config.yaml
num_hidden_layers: 8
hidden_size: 96
n_experts: 64
experts_per_token: 2
d_expert: 112
d_shared_expert: 0
hidden_act: "tanh_gelu"
moe_layers: [2, 3, 4, 5, 6, 7]
router_score: "sigmoid"
normalize_top_k: true
routed_scale: 1.0
balance_loss: 0.0166
balance_bias: false
router_cosine_scale: 14.0
n_groups: 8
groups_per_token: 3
init_std_router: 0.0126
lr_router: 0.000541
vocab_size: 10624
norm: "layernorm"
norm_eps: 1e-05
tie_word_embeddings: false
optimizer: "soap_variant"
learning_rate: 0.00645
beta1: 0.95
beta2: 0.99
max_grad_norm: 1.0
batch_tokens: [32768, 65536, 98304]
max_seq_len: 256
train_tokens: 229600000
max_steps: 3733
dataset: "wikipedia_en"
Below are experts of layer 4 (counted from 0) of a mixture-of-experts language model. Rows are named router (the router's row for the expert), up (a neuron's input weights, with its number), down (a neuron's output weights, with its number) and show model dimensions 0-95. Each number is 500 + 40 x the weight over its row's rms, rounded and kept within 0 to 999. Numbers have three digits each.
Before each expert's rows: a language model's description of what the expert responds to; "raises" lists some tokens whose logits its average output raises strongly, later layers aside. This comes from a sample of Wikipedia text that the model never trained on.

# expert 48
Consonant-cluster word starts. Opening consonant pieces of words and names such as st, Ch, Sh, Th, D, as in st-abilize, Th-ree, Kath-ryn.
raises: "arn", "un", "ig", "ar", "ep", "om"
router:527543468533501555549507526454522414534468554471477510508451505532441537533476512448544456505466498388568496461537477468520445518520511554505524512516422582492448518464487547518514525420486529563469496505588473466529430527489489435518533485529503538511485487526536503447387540505472486504
up0:486520495482450606522515460544484512496493518517560467532472468488463570580499487489498576495477591587475459492441476474499523555539526503447567434570530470473455499500444537456453547447540512519462469523506536453469473455521541490484458492567506533542523424552467464461462487446530476483
down0:569480498528510468567513469398562557492488471512547497557490504479537522534446522557441513512502473481500454491518532512535494478494469424440485464522472426437560547437496521460531550530467519435508470518503526465527540431568464517513433454486554601543522494435550483537477459533513526497
up1:488612467489551471505407491452508521484502510487466561471495435482464519509539494470416519464482488483527546551534510536503487476501532490554492426563464578525508475425558561496472515413500513462486524514544512516544527470557490511499462528515488553496479484552506441407440510416447511469
down1:560505528468520529565562454473548485475505475544480496530462557528493492539508443438501467514576584585540487504537552507501468499468509535540479490438468434500446472522526467501480472540561485592452558505487469542493496509487453525522459528443589540517527559510464552589535466535539478542
up2:495440375498564481460483499460472411480432517518441475479513473478512566463474516500473534452475588492587525468441494507477502547468481452481528517490512495563515506504483502536472486525492485541582490531559513468466561451416528543433537532442518500429504488508523493498477456470519472422
down2:547415498483432535535508489514558465513524474488519498506509488493529493480486486478574562494609485442524497513466499525472470486506566535499489467506522464582482546526479552462511477526433517515558525485456447495491560520434525431498447481545618489484461509471414502498410489487455510580
up3:523463454484560469540399556495499509482527511549364529547460509475404540538513529510516475522478509520518467493573567523443509530491536466495520492513551534561467561437582539509550553522500498484483484545443566514471488487463484477528513532489455530501478502479559530454515510449496423542
down3:414506529451522405507528513568515510545398481439467483558479526464604526500515483510533506505531526536500539507469515501535497541463443469540467472450479454477578477537554566509491489485483453539535530536512498534539569520527481519416504407463515487530472525531513441453505554537468446500
up4:487410433504493525502541491488539464517448424493458432448471551481508429546467538521531587502516457539526530516511528489482515544481507541530514537461519509571395514429443547574532603510500490479534472531467480512491540501416510461510489530514549516490565484503475518551464483495508489418
down4:498534518498523546544464428544439415453503496518432512520480517476562525425522447493477525514462525506503475501486530512508510530455563519543474492467450462515599471467491492538496479504527425473549500509559420533426567481536499494457541573510498584570491489513513475528556550476496588451
up5:528503484508482503535449532501455439487493422566523483477458483479476550464446552474427469507515538541559456463458423482478417537509530516495548513448525502551527514523506524505502484411485494430515596520596512491448509437438540472505507473486506473468490517570486499586479491538422528458
down5:488560506477457514560570422511448468439612428486518502503551544506516528491522466422459497509499473479498516523448561532447448515584475456495485507469564443492471531443550473497511534478557525490478471523535542448478495535526527515441541513477528439547554443466499466558548563505526479534
up6:501492475541547524481549513467531493548451522445566551489510546442473478569521501551485487498530529485477503483521492493553404515502466520523450542511443446427415455523542562465598483501505442571491467547552487484503452512502506425460465474535476455473545494476501485401464508488516573450
down6:508535536540512485502527491410525474470543486555432443539503490586474436480553493457472545444534506561501453555463496541483558456525556518455487521477515468491449437577469493524504471558567503487524480490546496585451495511480431505484571472561468468545453526511488448526564534535482567483
up7:447509509580477523558502515491501529495491555517448594496499499541506558472559473477484429574489563498467467483428582448431471497468542459549498472541463433450482515494503558550504520478465495486499439502497452463543517611501498485491525438527478509450478576510564451457482526522521529471
down7:446489498476616486499520548564551513453474521482445506607560438455489532488468519524456445528489500476460495553470475528510483544558580464515535495485505476508587536529488530521508450524525528481505494470534474491483549507473498506505535541414523495551510459530368551527524532517433524519
up8:487517470451493486512517506420499425415509377479506490525486472551477441486466516487520465559432472535437528484468463537504556459574511527526487488505529512507508516514427517516504570470515549521473518445469459491515477551495485517597520485474459432399429518473571522499496463479443513515
down8:509437499462498544461448492568510506509523473527415489449518498446480463500543458428504486434456495466512524510489459483558481500444487481475483517535482421525487583511504535547574504421510556533493543515518384494455481548435596533392514485514487479537512517507544516511461453514489520507
up9:467469492568562504508506471483550531480525554509488526521457440556562517531432517381501432514540467482552551431571456519603572455451526461436503491517485512507469525513476447487493471537490490501511502509553460482506540533503484439551492465530494524483555507472488553443484491419547548469
down9:553490480506521477449531451484522365461542478533497513482507508527545536525502529472512483466506595435472412450451394523470554524425493475552457468479447492439463541450489509516572533507465525464493496445477556505536540440550517564486537496536509462469477482471497511495543480511460499548
up10:458463521519440539542466531401489455527476459452495526500519480481531514493466494419436483552513496510579521472473421496472533541572433507536499442459552499588490504421513499579478491479434567469480539487497501468490552474474450461460523516505528481455553577500486550432469489470473516465
down10:485528534514462506522473517509503542451473505466444494471538514462521540444531448505424520487440505498411530517533482485512457478568499510506440514540535504525476574483552489451555459502474509488380468434491542536511449504534436550578485496502568592583548513479522543554524535509522443493
up11:526495523440450530508572554486575492549530518498447496500468479515520492488536509439451563509513520497539471521506441451503518427542476554542449542479514526564437486477488458589459463440513507512503480574464499528543466507489473475547518512416564460483514472514437544540456422485540487397
down11:506447540542481424508536509460456455488494495529468436499535454520443563512471481575480491468454509490413493426486498529422454493495522558467476531581472503532531519487522554532466506476506555524501530504492465449461459553521460557450506569507452443465514426489390482500481435546491516451
up12:516487545531478508499476541493541503510525607462523419488478467538480479546561467527515457516478526478519508487473528466583557532540466589460411517478542471446532487544472511527450580497429553559504448524507495409555502557557528502471498558516534460518524544515451514544460490558537491515
down12:516466567484512501480449501495527529529502522435492551480513513478496490508547439505507515441526583535544582454461494471542540403564516539504562461516531465529533505469494468447523439535510532491492509582553542552559437464515472453450538466516486556485523507620526525495434461464521486454
up13:460555506480512469502468557565542497564595452541523530460523489482483474458501468526494513491436497420427491480507491570491465535450526452556525429496496529496506538504555485497567485490470435514464509566564549487510517511559517468518481505504454476535406419473494458499463491581584541522
down13:494502409501518501417520502475553513478488522484506531560479581453477521553469477520474522526525533512507508463536460583494449494462443442481501538487520479520467555493465559525480448530476514428436486533500395478565504439482439543511477560406535544494545543521443511571530477494444509519
up14:494510470398462488563476462500494497461563545503460570503456502490487520518510519499534505542450544549463517491521507442574501481473522424515490560540508520565482514506496566504459520539417456435501565479495519537499450516523537525534494424434433510555538546470539526462540463591492567550
down14:410546569524406474518521473528493514542490458505515518488494538509491497418482468482447504517501490494525462474493523484466534531464438405427522548461516438499513472475556444436553500453508523537475486529463499476538497588498438524599486540490529581524526459488460454503456540505518483586
up15:507454573545520534427404527493476425510515521498443472501472502492590577542429451555541476518567469497461518467418522475477525469473476476555546494465503517472553460514537487545450476473489525538446507511501580442463467537543472525514551483546486501466487474431563488569504479489526456479
down15:543526474387471423473453501526500476545566511558448535564527490487498505454552427543463508523543455572468555553489581432532530518490521531509495467486505452455466500486544433461542505591530476501515449564486463493511484481550529511448514505574487490484502561483511469562555509481544499485
up16:495466568545499540480511518474496454497494485536463560433471496511483543475498439512487477463518530498561539460478554492562473457520592521452521509430550488467466496512480425436478495499466551527628522533459630424519500497439515460492555467465515484443493481534555501502519478488517506457
down16:506530562474528557474548455553458514517468445466504498542457491542542471399550450553444510424565469446549465505439533470369514478509481470447472501505449597488510489500504484507473501516484449418483515538513513460488500492500557504521501498479566497516523510460442497503458572477524448471
up17:504556493500491592451461518510491453513454442501443476569537507577525543575461518465490514501557484452444504520451541439587540521501503460534554506450543534468495501503520533459536502452453498470524488531529539543477520472522604445541454472532498556432488481440524440493491517411525487478
down17:460455551539581557524503482420521576511517471492512498492458465493474551519580528531534508477489519556527489541531472433455494449541475445557506518483517479499457520472430469521483441468466476494486513431433537462533537463460430555475483522514564611543527502555539443537519457515552521492
up18:481547531503496562477530455528526481463380456561544488541458522442482455585473562467579490489565493526502553487582478519484469502502459470508544570500516539455556458504499486504550541559557551484487549456438507536469540541476433475504575509475470465550439527501524547511502517520511506482
down18:498448468494580525466462448574481528490467501525502509483530496476556520493400530524506573548521496572511517454475554484451490464500541539529535505500488482460534420446489485541453504393456484417535514570538519512455499514487475512543517454461485536522462511508519411471576411471484534497
up19:545433490493507447537490512541431425495494458558448539490519436480501572485539472572579424495537527540486519473571468494443570552527554543510499477453460493522582505509457472448481533551434513528491494513513488554459471572476513462515572474496495493479517483509534430562436469473486515481
down19:485553488465509547477535503523498443509497461468491471482435450450491492499528564457514537523503478472506436518548538526525516610536494559572577523456513515492418450521489501603586521472577519508526423458524531476528495539544541486498537415485506499575527494514503429453506508454498501525
up20:523509558511517525500435540479507479504559509460513491542471495431515578523476508494527519555553439467531578387510528493503477512507531531439501565478447570472527462518552533462516537423434524547494471522567436535495442495531549518498474541504432488476566508461503549437499480499512492593
down20:493536489481524524535439496472474583484475452516505504555473451492477525470447454465507534475465575486446450520565412488548499501472475503514451496524450505467494447429431508464435580521539506509515469530522598528490471499505453472493558461392519490507507471476544515500477424443459544566
up21:484488428510502514518485470527474501512444457510521485482522531477475475504563481548504419465534487516429524510622461513498557528495522444515516460460425487498520494426463482542479531575447534499539511499519410438494525471499547530432510559441452510563499518522470569467477411497426507460
down21:453486515503473429593492487503441528466489519485519506564492447513488489539555507496492516507487485506447454533476604402395550487534526441455537486516502517565506561509512476539442496527504530529534546544479511468487479445515566500494467455574573514526471476507501511561487452471479403548

# expert 23
Capital-letter codes and league words. Uppercase letter pieces in abbreviations, chemical formulas and country codes (CO, GER, VA), plus sports words like League, Division, Championship.
raises: ",", " –", "s", " and", " of", "spe"
router:520526441517523573528552447486481464532544507498497558518478544510473456511531579414577432560466537455550530480488564471508513477532404573505488491483484528505462487463554553462568473481519471528429514536502482469541474526549448562501530496513474518544494561562506501470498518568464449563
up5:534590471416513419517527489505456436483500492598559501463476495495546541528459499515434494574561496493507519505420498460407503566512488474494475492463475479538501474561516539487527494456471463495493556438562530533482572459438541464450491506515486412431537489515506531515499490535522537500
down5:474434568536547460508469515492428515469559380469459541508511463524478542482542480490477498552469474486443490486476562427462515540605457502512495495511471424503491489563512478513466525530577485484489495527478552495465469565453510457480560508508511481514571530518505437483483546528608516461
up6:512507435519511503504475494512510557511400512547517491553547578466480511507564504504541504556577496490474469494531450527533411506534501591520533508539458472427509523509498563438512438428463480548517518529523434545527471532491525540472479399482543532535545468498551473420507510535511518448
down6:538469501502565417492546490509512497455468479503439458455486436468488477427574460538521543478510497433567436527517534470488492505501580522539510460508520478520507462574444522444512442477479505561500553519444514579509613505461463505538453528508492515464555500503567521550530480461545496566
up7:485497563554494491528512584501517462556563496517468542486497539432537494475489500543557493509532561517450479462442603379519509541486505474535430484516474469490554568533540521516503492497531461488489437514486513453470459548406504538498477485503532482462446561546598504496527500533490541547
down7:507471485500545481462526481468516543482459498440453462463539449479478456449522492498470483546485507578540504582509438595562464528506476475529505543513482470485492479464488476463492485552490515488456440507485547500500494471477551493500570567480461538550496458471421440582449468624433498559
up8:487509460532466553567512454499487462513533461541543537497528518568485511541527497504550471617418464553556590471531493485463535524498479502505437545490509461515522560504506528491506493484460541515527602491419499469440547535426485546579493546491478482520474557553489564485524499485472523564
down8:506420513507552509476479563495500530401513463552422479434535460486493421546457463478462539480434506569500556478477454493600503496464518481516502484522521475542493487525465446481511534460485451517494551534585542593525472550513476480479449548482434484512553437526546477511519469536549495518
up9:455473524498493542548497515438557492501522490499538482502466463599550449452528460441484422588571489523562540434506485511550619581456480521447533482484483473571521544514460465466466488554459482525510509488570485504473550531509511477469529463460473553552538515476487541506516540514552522504
down9:564456536509474514536597497489525408497470505486544516491496459504464468534524481551526510444515502475447523477466454469532566562442490549524424512530498426495526550466500485475478659529443548474481466468492497480505456484549564513420499515500492453546503570487510428509501515487496490526
up10:463559494575516557496394537467398487559553471424441487456487464480552509471479563464446507491472503513487510441473474459495487515512456501530542426471506552494488520483520474571513530514467491483473473537416539529501537476565509509528472535532475492450448545477480579450483525504592530529
down10:529572522560497452513487519523444455424510515484413525522471533552565495441580431486472510533510468514464524504469504489472451430449546546440463462520474527493523518516471579454563499507443472509428455495517519500516532471540468566513463395443490501541528470467491479491503547443461516558
up11:525521510487526499501476499471476506556507510589537500481505453530544556524578439439508598576538497507487540534571497502577586470441476527528488594482590501577514504500535450542455505504561495529469501522534563527474492472479518537523567512457547507511575531511502515562471514465514478518
down11:515469481497505524518493472561527471500498458493538473481571498463464511539473453553509438491531558422422530357446524519469458476524528492525486453520469426459485575535506550546477538517553522476533502546508518469460496584539476555472479539538511594536461532514475500557477460492469464456
up12:555491503449482505552430497479512472520493591444521439536457508548487512506548506502500507537454485436510467489504555462571558534485466532418418512494527484466555562475487463534417577518470523559476438533460504477459451507477540504563515561531535507485524511589422487547500472481493485547
down12:509499520474551464527472561477523479492463496450540530530563519536442519541480482522531474455517507530521491511501547470544625509483481487473539494555455405558490535517479554398517435533493529429507563557498470452561469451480488457482492527470482461449462549559493428473549519566487516462
up13:458516505509487483502541537497556467569548443508563485469515488531564467490522543527489484537514526488391577506473433506553468455507546501437435511528535543539546506497508522553525473555457531491487469509464551563531535488556508403471536476467455505519421454457524596532517472486541517562
down13:452467392562545551454522532521473553509437468505477547530526568514487460467499465516477507516503441506441502463496489531435521498470506401499473477476595545556515512576527499560493435489450512467439518477549475496463486464484482468499527566467516500449524514441473496482489386478532478543
up14:440567413446494522465463466525560533473516471540425596530461475558428523526418490481482517488547528494476500440555488502479470529528488431471559536513486545538582488483476564528448494557489522451514456521518496537501457473500494558506491478484451512508570521535476555503526437481519588496
down14:429526534532461529565525486557534507508483468496518524478555540518534456480496478563513486494499527504517420490531443477476517473518412462471505559542466476485514485562547518381552472462559459479481561547486488408514484459520443561500524459441545457465498480505547462517428487462552462564
up15:525487537496444524476467503538497437451562440542455487535499542520557526518491558485592527521561468469469516454471559431464483505460497501476498487485521497516618456500496546531417511490508524536423470497462557465400400517527510486509532493516507473492509568459541586503472503515473488468
down15:491494516440474443461472482528506595506495494491540533513536492426441479443504475556540442501523478480502503453391566493529536467466454477520492559479508445538467509486512441472563527523543457473537516551585517494564490535478554529501484443422555506484526476472510568532495521445512517599
up16:492440550509482497461463511420483470487460505555438548561531539543485548517511464452484447518590468469470516465439514495515457529523496497459511477501544522484486454538472486452507524502463560494634524524463582419496460509468454450493554443476555525473470547561510529515487448517459431491
down16:504531547564541527452607466598550551514509458504517513553498481514531550398544526538431470447517504516518537493521510508484523468526509499468518607468444514565556523520550510472528514576422553455501536489535456465433520500521529500516525508471462515502526489491425496500486550484456543537
up17:437523482502415469351519511488495484500468423471504524534492465537533584550452483485520501513529575491469520502494545545531545542507526518487562505478565512454510475510424503519532498472503548523522443506535589516541495485481509441457506450563480556492553482490458439521505506490588522453
down17:565465533501628514493572515482549570490413417472484513454436520485527544549507542487464492457469482490502409482513498522468491410513500466520456491499532467504472529489430509493537470556485470495532460422477514517474526497521440509483510501476536525515460580523586528502441419486503495496
up18:490482527431458529481502492526523387534536481574545454515492485508469449476492535481554404513476521565504475464455572593426474516455492452529511551456464520492470464501503476505448485521471525481522501554439443527464462510443462463507539457419490500519412500548515511491469484475472509583
down18:501452444528515562482473529439461575532479464431480519515542451512516543459473504559485503490488525555537527494588480480584489460508469495505512449538454592523524430485484506445428434477497483485482522488532551460476564493486449532503502463446456497481476544525413432468527442557506509429
up19:644468524443512483496445450497461445468507496545530516524586446483519540479557480524505471485479541506491500458508518479450514510528532429530553449476506452513503518442555488459525610485478498504420463545547470508497473447534523484534457473504514440450523480503522484613530538501482546466
down19:478536505470572502508540514462494491474490521509513517489542481417597495486474527535508519543517521436530451423434472498492469582505507472510510498506573488514424530541500497597545494484473467518495482430496482519605474468580524576525472502464486484570515505536509485486530543405467419489
up20:511555536501517501534485528482439537468512516460502415532498480476512534483508557507464557562472491464547517480456525520480428472478578567446479483450489496477542485442583578457495524454420502475471524484590479480575494463516519475477419536491472524494582449479495508512462535528573533571
down20:589550486465548560488421496504516535444477494523524503482524463559489513504399487467426495501518555494501484560517489488490501479508521556522473548529507525521469383533431519467397573456541542442478527550453497460530466522527462444509524543450456481475492507530526525464433503486442522517
up21:452513466547483571458488493549464415531479497499522514472453538558509450515551506502522446483602476463495491531546500485448493500517545436566476517547499529491458500472433451530508508554468495561434504610489437505488492410522521548460504504471420427520479512543536574476497466512509532490
down21:503467535519482473544535547419462494436513473420491516451461513466538526487522544535474580530442440504545483543493571465429524402500558476409551488525472472473529543520508540534496506489568431423438449516430557443499496480458493538508497515480464516481548502538484523518516511471536468528
up22:529434457446492461515486486498481464498460465595480456570495561508498525489440475475493477459497505513468529526494527465540535512519557495522462558460524551579426581520504438493495432513450484541576503575539450546527453602490519484457488493482503492530496427540539521504560527492516519419
down22:510486494498541488427555474530507544506504521517519510415488504585521446455398485497461549505503483535465523601440471530476500472469519464487514431504531592540510485534468487485447494465525478480529439506478514571539446491429554467507546443475489536535530501521444522531514552467409566467
up23:484484447471590583498499540539473490439439476463518543466553527456463470521500509504482537462533570474527504439567538449523493541526556501523446461500541543517484594617572537549562531504521472502482401510493530542487517479520519515532507494510453473482492469536521468499479527532543579482
down23:392468495496419491465489515512517555458514541456428430503477491468484490482511451443521536508467482494399529529471560485574551488454562537457518511505544452432477472479444527507522417489427469426502524481506514545483561523524511563450480467498554549469521492504503501540548500491505450568
up24:521533463522535508569490501483445522530515511498534444564483487501555555470471465474454489519495520543539545462503537548541528478438475529399542540478480504500454574480438577493497458525484511484506556545518473465460517474496494480521536426509500582486475525473483448576563525525489625416
down24:533503564518538542518501570487434457473465453439491461463537530476548453542528560587492561419561488458509478431501494510524489566494491524527492444496453433500551533511518487560488554447508446480506555515508453530548507542445417465457484489489481481513550569506582461490524505528528562498
up25:539483488423513534439453508511530452506505478572493586540443475456529552455499508497550538522453567568538448516515561517499487464524591565475475464516523527535608459506463461426443468431522520521509455529477512504512502453486496491505485492495520557501536507502481475574544546548489565442
down25:530461539521533551466547531603543509520471489499480527509486583476535518548476456526450475532525496568501507496464562580423505516481488448524471507477468450476533584460454474504538497543461426544552466555536533431512501498553544484521516530466464563472439503524562481510547435481548513563
up26:523446482515497533474468516556471463479486514519529509493500580490569442444487507485483470474506436459570604468470542510493438472456502489495564476475463475506471456397509501491469352521536466487455540577538484513501500500503479543464557522527476480570508479428500491551465501475453480548
down26:503572464437476461531504540540572496580502569534517483561486538473502514496470429462501525514493563465495456584529492464534463567481449537390441555517481521466488494535545478483504559484569470502498497501470428469454530455537525448489521491481496501470517521501496507537569541441442585489

# expert 53
Word-initial capitals. Single capital-letter tokens starting a name or word split into pieces, or initials and acronyms, e.g. R&B, MRI, William R.
raises: "inn", "ans", "g", "ind", "awn", "ig"
router:515536495485479526498527462460475420594502505517474500536436488545454516626492515429559478473474540479493503461523544520488454462476486580537462544417458498525496500472501555562485471477593467502515534573498463460512491528574453517508477460536479530554518479499497574434471513534471461536
up0:444516481494468563462440434521464508479498510566573530549449508488466522477485520445536524503482565499450421486448517526575436458534481452438444501627513447462522503466493474488487539489544483475530526567523565455540469432441477518460482500539469499500528488563511482444461482500492558489
down0:480475512501521511551521457420477589503538462460534492479456512486536540542464549461491489441499511535436474535572514471456470458429440541558485536546498525426577547540532468474505557508507518507493511420510566477445456526485428477525517450489560588488488532558509463556499471537548502522
up1:473467505565522537461453562520478516479548535471500552522525481496498477497522447565469570477489530524521553608547444535503468497581514442496503484510511463558516517445525483492433437478482525510512460556441513467588499454558550472579452506507410513510492488558507437521556450522540494515
down1:549555493450485521514556479465546502517448459549447432467541458477473546517455520428502458580524458520436420511496515415498524470472474522489538487457525503535424505518533512472515517492588463554488518451464445536530495539479431462481489520462612474481487555551453544472472518522452503527
up2:458524513533482419526443512449536455484473567516512529486482455487525493552516559534468527488521499456588520532452446503451501498444526463520580483529600458528505453460504512509497467522521562511576527560507499532511541437469445559405563485537541538428495481515535480533515487456492508427
down2:522444409473482540504543451527548531552437489559505542436529508581530502481423511484531479467530523460565504511415553518499488545489509486476490434549467542532524523493429443521512441474500514559504520516548465564540508508504434507493414488513486484414551504514489504480472459482434570454
up3:555480449476461489530493466503500511541487515566420507530491485474482503537531467509490539554536484557482494498495521511380528521563490464540559519496467490526509539493506516516560556439539549510533553584433484548472469554465520589593512537502458401464469508471528478455561463472461542501
down3:439506571464507471519454461480466514456452464488508525531508507499493478477496476480506451446526417484508464455482442442549543511433425510470491517481516506490561499555519504524401447430482447450501546500486475426574544463510468483474474501511525574561469504503440457406422516525555508531
up4:532478484499515526544431564485596523528478578517449434513525587458558468480510555512516547500499483526499553530466499512542520553555488531487526547532469446491408516384475464481508481489506516457530500566545457413488598520512543454455462444501504498470485528460479477527499505490511478466
down4:454554540503511458491532459497472475502583550453479451463576507489516553445547457483493468522481475517522489443499469498506529479494542490541465386490459489521589458521509458531442511474551525440567454456466495455530515522587482538433495462526538505479500439469529515494417586448499511462
up5:523526450476441463569447507461433526474519535593516468489508581502520521463408498508453458547515447493528484503504484449521459549442512510489507532445428498552551487553548515462483533481528430511473553515544480479479554420441472539471568445529480498512484548562509571557532511480504519531
down5:450567570527518479511441510524411535465548472528458538446505492522440414505512472544512445485489501532427542507516575537443489539589539434510451511534531434454516494465558474516484458517533522480476474520515517489445527470536597528517503484556478519550441466505512405484534513500489467508
up6:496510501484504523510502473512526491600456525465556474528537587482495527519504530541500433552471481515505471449493497524562427526526463521501541471497537430490519515406540585429511412484549466545512514491564535515543511512514540499464453435439469524478494436492491437415532506515552535430
down6:543509532461529454511557528458527449424525449561487509502508452445482545493537545465482586544488523531567510431540526419515535452522508490497510491557428447519546436523432486530502486515548458492581494456588546475490486491472446550557515546500495504510457508521565500570467565493516493514
up7:510499474548487486468515481463490459540553421490555559498490496497535518469509521495562437564522544503460499493458553458416489473500451489527475471570514556493493580503542567520524477486495515429462372524467475470461452496502524503425448456513502510544405515542568521518479420514511525508
down7:554497490534554569529497482527470541481515488509496564469532447451553452502449568580474479575536528520601512570507468516565527535497583475495483498521441487522512492504493508565488483517541506518473545511447480512485450510452518440476519524426511477536560443459416431458489526561469517451
up8:416526482533532481510511522471432439536486411421555516448527498515514485505564488467462423517503529524521542462447509500476533570454496519514548459523546448482465541492462500509523404473515494503514485442466526481500440541492446560563540511465493551455461555496572473440553498478535493583
down8:481461505504498483523540494568429508477504493484396468455471496417484492470518441434454533520522479601449498500475388551602464509465526465535531444543453452516420443502482479538605460432513521504482518486458504521525492504496506494485496493462523476501488508484532476474505463515544551450
up9:487522571536491546573530533495561519523575482480537474555457501523565437476474465478457428563496473482523459456506498473524570450476492508423489532471518551500509464509503434447426462504436532527501487464568433578449562508504512453495510487527453512557469475476453560554464488448527487536
down9:511516528436514503521550530513541425442504562479499561528509497489507503547572526468482486534519541453422519440517497457536589517421533528523491506499444432509532527473462460541479560537536525470485528502564531524566455486563599475462460486490480477512470494504488492422420509523427461552
up10:489503532571479548500460566411512522512482528502481445480470499452533481432449519471524585474517519557530474470471446509460479492538417444535522476496434505520524529479517455573490555471497524520469443549509540531488620479502535542521532476512476504543513571524513570456527514531546579441
down10:559527493442482489471460496571486506481450537472444514458538505497548505487540404432483547581432482508467545520469464537520507493460510484499529451486588550498512588513521495487514551507470454492419479477416531529465510481512421494503475467594553465574530494507577499497505544501541475524
up11:524460505432505519521432555528499467499554489498482543436514467485540482486514464464465592498552458501517502543498511492524592482530415555554487515571504529517477480497445453555509469495506524501503510524510499514579449574449511545562538500547503486412568542457478543587535441488558467481
down11:415529519495517491585546517554488472527534473476497477481475496521453583550492476560562430457513529482486513450509556444405478444505550519508517596505471497545495501521484545543465494510535537555452530490484477469468545454515497537442478533510544545556476494515382458473494578508452504502
up12:590516503510450537523496475561567506557469504549521445541467466508506486488528549475518470481479488466519532465506528458460634534513488529412496470503557454450549560534528455480479507559441540534501504484496493473479482540482500502512494523557496442491516560555444441557436522490532532608
down12:581516465551560519443455516565556588507408473516444458462547486432505516507491508504530462448526523542540506519467493472484577501497488489515563513530510456515522495542450486429492498577468530494457511491492486521512498491461449477504565479480521439478530529641509450561455492560516495513
up13:462428509524445481545496502555570476537541494524575481454538473505528505463513463564482413525552530438444505496499478504527483491509442511473490480483550455531489508518535563485509444476421537541479533582474580495439512498620464548516435485483465500556459455452522468488541537486504515547
down13:452481420479546459451523548467507521462467541490522461545524505527516586406420498552515450534519473506508454498525546527512486516421487414545502470489476475550491512493522538587532479496489503553514513494502479498526509515513485472486484547553523490382570569511492456497567459468486566426
up14:500505472371538510499469507486504453459520551447476544512475515479465488532504480485487569555446483568401531487511553519550491463415530422499503562500425466557484521513443539495465567539510454449555452503520471517502514499530500504476515427553446438502535461508468568514507498533472544475
down14:463443522597455474501549489516546522549422419518501544539510523515562489399476456507534485426542489478536470500494552513443484505543400507461509549503526495426544408493569536430562480439528496542471491529465485526507495535477458535500517518457523481497528502493563458506502484508497459546
up15:490431493518501507451569517493471455486532463444367480480460485499534540518499501561507473520493532478536489488482514437460511545412522490464448468469499531528530483533521515559475436520469485564462433500410532450519413523517447461541550460507458471441523540484509543460504505472512439421
down15:530584496380515433474483542456542459489511488515563517555581486488481528406515530545499476464509517526489470456443565492498507536530513492472521450477533433458446449582469484465537494554506543487449518535599550499467524515514495490451506444502460450507541526513462493573506505498556530508
up16:473435561476493448485456503432521475503475455466447542533480441474544515581457487501513488493540574483515504510464504514511521482511446501484519430467519443460501509563452479486483427511459521561613441475379527428468471496523503537451552458522566517482469503577518476472514462511491487474
down16:587583496503480544510505516488454545528520497456433468503499443540524488487529497476480484447530404533466491462437500472454479513449580529450499580448465468562535469466527493519553582501489516500436546492559473480472478496491489456526526517510555521534582517492378518486462546488533534521
up17:485535479491449497438499510486470540510515455455501495540510516539583514531432497427520496561529554546430438484536550503535546496447488491443539472523552510476505538498499481478521510467483545462545521522536547519459505451470523478516456427599489561526527489479424385552491458468587492462
down17:455491528517549482509575530520518593493472467394535477542467432493522506513531512465494497434500525547525458491533479534504525480553530483548422537479480542506446458464484518493409501530484452501515456476452458522492471469488542558455432411508590556518517525529460465462471444447471515560
up18:495528478425533622446511508486442502514557479549535528514394470600495432521519512557497468480573513548500515486481518570503492530482502448477498546496457509464527473547493417485497498538495558544460510530427486470478519531437492493467550511478535552492474525553496513573522569527506553516
down18:509465446556483508454455524572453496529493548487470452542552466535490525503454531509522521512499531513462503409506485558501446483584492548462494459554494580535470445505452534446486451447530536463459441571476565432567469493488509506483475431446552513463431513495543468508553481537441473472
up19:532460522595521480514467462469461443560513543532467488481488533528472545428542492503465521439431562533483490482522555522473520512467494412450522443472448476532484468452519535576481493519500461555476514555585466487431512436556516575526487506535487487542541503511441487531440549503454543558
down19:484508483518587487562542445476500496467516486461449505485551528475559591440481512523504536507448583501503523492509510535494583521511495418443501468507457509482465499541429528559466519527477503528538465489545436445474516447503475606509480479521565498549553563540521435466538425478486465536
up20:571484568452507507546466461511512521568500537483456405531441495405571527527508511545475508495482482491491555428507515441494546540468529557522460516479480479452446477474522511477531517448480601559488439496562486552532509485565537513487447590519422501526536458484543479476522491519499496541
down20:514468448433544540551497426444471532531488496473430504509480514480524522527516528426475399513455485563524453545500491502513493472460547511578468518487512549458482451480497462437461557517508516490566490459493521454509444457508493501481458609417516507525458515421563524544553449457491538516
up21:565466429516423553456459426468542470561505470513543512474499476499532462495450473464485462471549531538476574609525492538490518513479558482513516525512424550529475399473525503565488524468473484520502440514536420549530467506479502477476448493503444502507532527497540611523514456488494537472
down21:528468512559484496499507496415453524476535513512520438500463488503530542429526507489506610564458452540522448461483509522491520449569526477534516491520459465559546486497547453544489532555517505415480476468512517465479484459491532383464451540474540511529495554537466525517489531540537466623